config = dict(
    n_experts=128,
    hidden_act='swiglu',
    norm='rmsnorm',
    norm_eps=1e-06,
    beta2=0.99,
)
Below are experts of layer 7 (counted from 0) of a mixture-of-experts language model. Rows are named router (the router's row for the expert), gate (a neuron's input weights, with its number), up (a neuron's input weights, with its number), down (a neuron's output weights, with its number) and show model dimensions 0-223. Each number is 500 + 25 x the weight over its row's rms, rounded and kept within 0 to 999. Numbers have three digits each.
Before each expert's rows: "mostly gets" lists some tokens that are sent to it at least half of the time. This comes from a sample of Wikipedia text that the model never trained on.

# expert 116
mostly gets: " between", " near", " building", " stone", " roof", " windows"
router:482556538493514534519530508504545520508517518475472502481482461501512486549532481495477487511498504516532475462482499483504506501520473502436545487467512484515501499478545529488531482491484499528545520512490504474488522528467498482527464507484514499552492511462550488504440528459510495489495505515471529517502467489497517490525498526512455512486522533485523501472489515550490464522446533515502510534581508475507518497469521528519493527526524489501508473504528507492482487549466540473501509483450467483465511494502505483543512531475493497448477507473498482491535539542535526473510546476526481506487546505448497456495484517468523498505519515486479516524485509498499492467513
gate0:467473537490539494519538437512536495530452489517479507463505516515541463546486517510512531478477516481528493503481491491492474479505523563466515434499501472538561542503528528457527501472471493518451511465486473479504475501464504506523494475497501515496513527509547502476513546472504469462506510462479555506495486492471518506465457489505468501510505503570499542497537509499454501482499507516491524507499514478477486484499509514539527512420497536482465497502506500488468456479485490493492479448496527500488458494515530508525521489486478524515504519526534506491485510465505534518500481499503482483501518458515500454503500504470519544484532499487477509499475476472483477493518
up0:539513482508525514491523487559486561487487466479546449540534497527521513500548537478515459503472491544476449530533500499489510483539498496511467509472498557473465514491505506498504498503495485484508491513505498497523514493496507524537491535472489471524462500480484465569530479462475514530532517520510515523527539494490500524542532528532475499519474477494488499519492477502518498450471468472510474455501520501502491536489505506463493515497519520510511565458483484524469491506495488482468558513526509484487496482531514501488531469530503537513456456515471491501492494482496486472497503480476471523478493514495487507480459530508519482439498497504445510490543525504550474529471
down0:488523486496523499503463530504471543499490513482465517531497466489516544504538492517506531475532550486513494491497558508462470535528508511500460527508516472504497496482493487536491536496547537490524522545445509496500520533495511467463532543462492502503466519428454501467472504490511491511490511489528466456532507536486485511505514512506467477527521485484517526518535504483515458453516505460489511491482510505477530474490485502513517542460481498484502498536483508481551480490467464508511490486489502529522528535507465486500512534510502508544519489480475571560488486510509455475506474513503506480447495496536534518522541498495519481495482489514503487452522494464471543523507
gate1:531521465508509490510515516482525510463507489511516528534519529470504501518514508500534513562526533518493518462530504519490500498484520518485527467532516530477543545504449490520548504486497488505488476477482543510533514505498473523466489517466451486521466468482488490502510519506488510455507500496558525570508533477493447510506506520508505535448508491492509491506537502468491478470497495493494466527543458496503541493483503474496507536539462510546491482447511474529468523541499506459508497490515523520542521517542475471493550505465496496479524476488509503516500448531561490488483507490501483488512489538505480459502470532536493467467547521493479498470550528516504508492518
up1:485516538491476517512491447519469477486506483441480474459477474486499518534498486537486463414491455498481457526508501469526498516492466512518494499500524458495503475464508505481462515533474518478531509553473505497471445531526504513513521502515526530466521562513481492504506508490510489552498473475484500485478451516488517479464505482511470486512549492528461527494471548535530508505512550531488498460496524519473507498491469534507525472503466492476486517526510527457516480499526492477528492482521476466505487456499527502463463479536515486488480497528444499476509531483436504508528515494492492497511530494502469538508524475473503514518474478490530492514486457486520513521488
down1:503484505497537514534468479476500512506529512471522471494469496470472531501529510465500504494533506492500474528523480487489491506493510476492406561530508518504508484518517512494521469524526502493520504523463456550511442537495489500517512484522482470472529521457429499473529504459504488491519489496489487439499503505495525468488470506459461527486519511490503518521505479514513491522443489528554524473481547494481547483477491545519491450525492491458527512473524471523473494500505477520484466538499434474511474529493475486485510495516504470554509523554515510464513502468484499518541514503489518526491495509481508562506515499514493493497469538505494501473513521465502502500482
gate2:518506532508494531547511483500485483476492539470464500473450489461491476556477485546537487512523505504480512485496520479488480478515509530499498500509507512508506448466500518505531501508504495500526465477524522504511540524479456514516496505474464474501464490523477516521510505560550541478461511497492500505525475531507534475492490511480491479456536518482487517450494532504489506522487461500468536515494469484489530511495501472546482515508522505531511528488512446527484533535520507506525486519470485503518544481508510494484493465492487459476466474519499449513484537495503451543507465537463552472459486501521494482493526502505471462533548456490481467504484529567467529534501
up2:461479491480502484446497471488509506495493459476514485517549505538544494519529510466495434509473487521491464496537487528514500427486509550489502503486464488507556498452487466566502528519494484513469526482496529509452531514508480539519469500473507529472478548496502477496528487497503494468478531518486516532462445529517488516492510474476536545548496488535493534537486525507509468503547511515491512481529537532518501458461512497485525498490470520452566467523519517493489462482508515527474497538508521523485492500500520502508520480512506514496506500502469475516500487506559511515512477454514498519459518515514499501508499500499470505504526501482482476515461508486554509489473
down2:503555468511494475518544494509512511491507507478508493524483478497493485516491526493466500492517502486525428535511480425534478547502468452527501507486486471486504483474514490490501501530468504548518493539489525506513483532486470506471530497516488493476511512519507532529430492510439491492506483550519458510468496477499486495462497488523504487511511497527501476508498517525491491523511536513496568515491542502461501513506481518542521540495460485509456497508531497512460432494477540462556496505487511493511475447496525472527512499487535514490497450471496495496536480468495539497547521490482511560481505485472518509454462498529505514539509485523475485522529486507495519472495
gate3:524482516447476554526524515476503484457492497477539526467530472488519502496522499484497526494527524521513473495493496501479536530499540511493497476510506521491487505454468500466508469468480499510483504553523489488488475484514498482520513470519478445578487475516448509541494512512545496542469479477484506556466512495508455487506460517492503559519502480479477467482537514484504475480519488505517497518531471478534489499475513501463530500495502516541568530454491520508461476510488519482549532512496526496519537521472506508513495503498528487493510529482513505506495483496518505468468489491482489492485493514452558487468489524467538547487490495492430530518478453508508512472536
up3:473518514509491461501494440499509493520496520510450504527482536512497512502448523491458511546483458545483522508470532516503478521503490530472525529501483453534522503513486520523507502517494472506546468452530509535485512550482488502499466493491497541454528517496546494488510497533506522465534511506488490484508467476508545493496507488527499455516526497446512530486464505461445538504471485491470531493478486486518493492510471506496500528484511454447482492513518479489510494514501453509531452502472483498518499441493525499496502528494463465523493477503520472461471531521506473547472488479455517489531518457528486487482518453499456470538505515461530483530493535513485498512525
down3:476474537481532499528468490497541489521497497488519491490509508527533476510492529486498467497498482517489468513488513463523492505491490509491475467469477519498507501493501506498506466476534484545574511517461515482545483506460491475524498528500508479501527497494539500476491526527472495519499497500499489509441503494482514504530505507501471495490479484478513518487587505563540561503496501496506489496519529503464500454463500474470515534503474507495504511488522540508456459488471489494488483575488502502457502502494485492489480496484454539475499531516570492451509526449453523498517504493526524512444496510505532554491509464442464490531463499475499484451520520520507497477480
gate4:491522508497476514523496531475508495481457501523458521512496572502495501523445532508530506499528494475476484525547493508497481518526517491460511482477536517458511557479475476507567490470486508481476502496518530471478480497475518538489487486473466529459449540493521516513512510485475502538474527471482532562514479518501503509496530456538454530529487504528470484523481505478511490483503483493488507515487524506490563475489472515484473530495493482533475489452515468486478471484515536489474485456493524505511499443476541487494520520499507518459485511531463473507489481519540466471542520495448500488491490486504503506509486511526490515536509462475544503484492483490489550476550
up4:516504545512453544499489491512504474517459484526507476496503560530517490523475553521518513505538512503508497490508521515456492528508495478467494483495484520476549540486474528555519466515549519507534520471493531470452475532504501545509469497486524499534468496477517469529518517436481523520488506470483515537519481506511525534485499513488478496530526501478496477516509503510502531527511489474489491496486464498494573492480446532504472495531483494507455498449543483476506494491517495495500484472490507498472522456459525512462524492488465510440527495480512500514520518509526470504558482502472502496482519496498503474502513544528496551499526509483569526508544461525494518508516
down4:535518564514538496520560479469487486475514494528478470480504521534532432504505520560497461510510512475487486518447536460520502503497480533499549486485500484511484494505511473486541452510543548469505512510543513484530561453497500536520454546514511520499464506538516496520506502509528516504476482502461523518548516508528494512442500473517522514478520486485507458469505494524508512496496525529491537507456511535479510527515499498486495512537475496537471489493525489458447509532513515486472518445474468529504516508519510484478530501485510511478508494495509509481488495491512504504538518484487502493497481482529479460490498509492511519472528485490479532531509443510551468524474
gate5:527486494458499532442495535468543517524503529485462487492457497508495538521504508522472463522462507515480468480506478481521521534499484492518493546538496476475467526544511500528524546477478514502526471480500503516527527472469544496501496462475513502488509479503469548486492456556489504496489448525534513499479494521493503457486517517500526507508517514488468432523525468518502474535514443485495496527484493531509513504501528503521511482449500518521518528507499499530480485484474500523498520535470517501528470507532488507503504509560454513574504496538540493517508461541477516464510488510490478476501474486509472472527532465554521502502472487516485488491464531505494477550524
up5:481504530504512494487501482485518575497509542448518523482474497495549491503502501521503470471538528478477493470520518475473488508539504522545520509516524509476496520477498498527490548472465497453535465469515500523512496521504476515496485479504486481502501524490503499566485538501546537498459446497484514471493500512528542508518508490503460501568508482491478497469460513459520498493504532479458510515573504562439442464532497466515499487486487488489540516502496471519495508494483503527486536500496482458499498494521551484494482515545540551526477525492484500534495457492522512464519512477487493497503505482465493518529476501488518514537490492501459492527501544487500495524489
down5:479478503486495487485466509518506501500506534491450538534499484514526505460534514484456499505481503545476535499529527532490535490521485491497526493532475548539500432504508457485494502522485506509501540459506524516525522527507511523510553494484500494541477520536499519515537496515468523487594504521533518550474504515490517533465495458504514467554500508492551501515503541487494506480537494511472502491478481533484488488520539513505521502473501484502533503474539547496479491493451467517481450520504473499481527466503480523514473505466519524532533551531470468484471514500521519516492477491488526477485476500468498472507518534486508500466513464537507499525470532528494535481458
gate6:502477489481525467485484500480484512462486548476535509432525494543515455536488494476498478503511510553514471528486480523529505461476499529520494482441486536537472455532482495507476518526501502502503498515498563460518523484511526539509478534459488501534514533523497463502479513475530523515518527536472505499483460469496506515514478502503475494473515520472527483466527515543542508518507514535539528516525481487508522458486531504497572496501469495502499476510462501506487509531506508502513539484504525511453506461498521531512517464486504515477477503506517503503496505532477513542488476451492514494477528516495471557460462526466519453484498506505466449504473522484483546502467
up6:465490478518492450472526478467487479488521487483499479487510481493516531513527497476443463503490495461462542475476480471509483462465507476456502519464460455504500485488519508518519508503458491503502497504502490518478521550492534474493518528549516529502504507544508487493549548527532497509484495503484478469486493540460506482457501442452525518474491497470532520456492493511521507527500512542450520496531494518524503471513500498497475508538461478508466463505499485466504465490542509519537466509502485535464508528486519497470481535574455518463461498475485493484496508500492470510506499493479489480557530468484468538494494503487488514485503505503541467496528479542526484521458
down6:525476528466499507542511518505487545505524531478494505495491478520453491504496503510510508501520471456516496512512469493554491523510508512492493515501513519454480443498502513528461467503475481514492447486474471442526488502489500518490575524459510496469525501517482507500521536528487489475558518484486469472470521492479519483464522494511497512485457480463512472484483469486518499560506484523502470544514465473494511476536485526496504528518534471478517489515540525507487492511485537568537481502509510475473502488493502495464497507499500505491493535485510467503547502430487518462538500526494471507446527469504515509456515457495453496520481504563495454495550503499481508494487
gate7:491467510514512542505530517532521500505484527453521488484532503480496517506530540518496513493483495499516512477529515503520461494518503443473472516491522550507459551512468507508529490490522516501501507514515483454532501525501455498548526489454496522462488530501508503513526518502492530508501504467482515552530493468477533493508469480449492483516509496498528493537476542483467467514509567473505493494493461512500481503498556515474494505455452505460486474494496491511502450509520470529467466488514530511519554498454476459480488492479462563490483502470459521509498514508513519477496512545479492494522513442490508472475522463478494473487482478538574509494507497462486514524498
up7:517501490495500484542487494498509553494474494505528476453515489528475516490503505503497474530504508486502489547468476481495503520480482491537524465498540510479495514502529554481516520450440489482498457497520530475512503459488493513462511515538455502493479533526477529509472496506477473513478524487551458482482518487516469502506516474528529483439493462565493471532521474462499528463481479453536498505475530455525508508531477459495508550475487513524523536470456452472496532520488548460504506511500499490474498480553499475483500500491513433520510483469499497511491486493508473475508499519496514467468483549515479462508488517543475488478497489482481539488462508490493471519521
down7:443478509505512492516546526494507485485514506433479535529512501527539512527495458509487515489527475529513462474507507441528508515454456493517498478474531483477493508440535497496496490517478503541527477518525476456486491529450444518469527518512477517481492539499542536522484526492442490499489458498507460519498468498525492538514542480468472468473530486517513538522497509488503497540480495506475504547506504499470473500494492478492478489504469476465524447527545487519470453490486507511528514489499501468440516502513509477491474531492526494464468509492512477468519530466505471501516496487487494506498448516489506491494484526494488556490505496539518508562532492505484468502491
gate8:495480509525479502538537464515467524485544481518514464493514470513525497487492470493487491526523449525488493456453481518504482470529507473510515502464506503500494509477538546467524464505486477521492509471499509538517496485505522485485478474545510521483482472530502533491479533469521485519509579491502515505482497467467507506506534461423475503483510486483512539474534526518519482577468470472525516517505532444487482479524520504481519474521453490520511506535489462493508477531518502501500490504416495508498473498496527516515461502513487480482471510473546510474545525512462471512472522481471494539538536495489434506475513522506511479504501498488479494511534515507523493494482
up8:489496489513532515486527504519497487537478517485496498456539455499487476481518485491483485489482460497511505517498518491472498512497456480478524446521483476485514499487490554452526489517515488513503566463471465532522506485497551527461496524512479487507499466481532491479499518487515511510504522484462505476505462468483514487506513511507498484479523493531499544501454532461478535505495514497452516467505546444551528501500437564478496489528516503524484496492470513487473466514495493486499504501471429539464476472519497519497449512471477489484502514466554487430520529503507511467506508531458517526556457487522458493496502524489503502499523518515514496485525488542495483524503
down8:497462502514473473484516463484495494498518475496515524493478546515447504483493496476489523502549494461510496483468508495511512426483530550502490469527489470475476541489496499515517473527496531521464491484531524482522437517500529531495515480515500485493505530498528512538568542515505497519504508444496483495455519504523495487497535514468517523445501533507520539504496509519499564540510522499483528508490507505514525444521505483492514503510522505520496474481542504476493506509518516491480513529510543521510467525505495569461502469490486475477525522419527496528529500454484469502500492492502531522513455505519516508470514482541514513541516512524517490468451518496489487508445
gate9:530502497497444514451463578507471474500504424502509482456481567475487513484492485492516481507504495477482481554536527506459538493521497496520525476495480558502515467500542526476500524466542509482495454530497520494486510490478525496538494526444498532496468448462482487525491432521481517475507515513513493506470508530521499495480470516517492491464422501503527487488489522491487472471468528499513482481490480495532515522467521476473511515527535475522491477486470478504521497483503495475537501521553502493487532513511468518510496501451483438514513472501508518493486503462481505479490524472480479492486477495495525498525504490493554519505495518525497480482489483507464481475487
up9:495471487517532488510519461545482538457509492490494444560509486536484532493527496501500503472488531471480517467516460527518533520519473463532489503465571487505488448498522520503519482518495490500528524464487529459495513505480495474459528524509490473524489509499533519509499533495526501566505536473471499499524521526476469517525532519473552522510540488529493472515513464537495497515480466496483522493483480523506499525532532504494524468489481508480500526500488555481496509510529472497482523499471499534497480491499484422531519536516504510510524515530499446537514485501503484498488484491521539492499533486520462520479497524534493510447509518461533557500510521449503534520523
down9:459486511464490516491508501481488485515495483521485503511513532501515429507495516503535525495560509500496505498493491554515528528503499575475514459491465502497522492512488504472466475526524529531497491528485524517484514548549462516481476495528548534503502496499532514435494522512504483531567520471451557508555533482491546519514462499511454478498486474487503490512491502496501538491523498479487515474534488501466518442528452513497476517499525513483536510480528529489507514515520515466512529488546514496505514465473541437500488545494500513447526506490505511516495497490512520454518499515484489479500497504480505529510507518473459551483480481492492542539483503485479476503509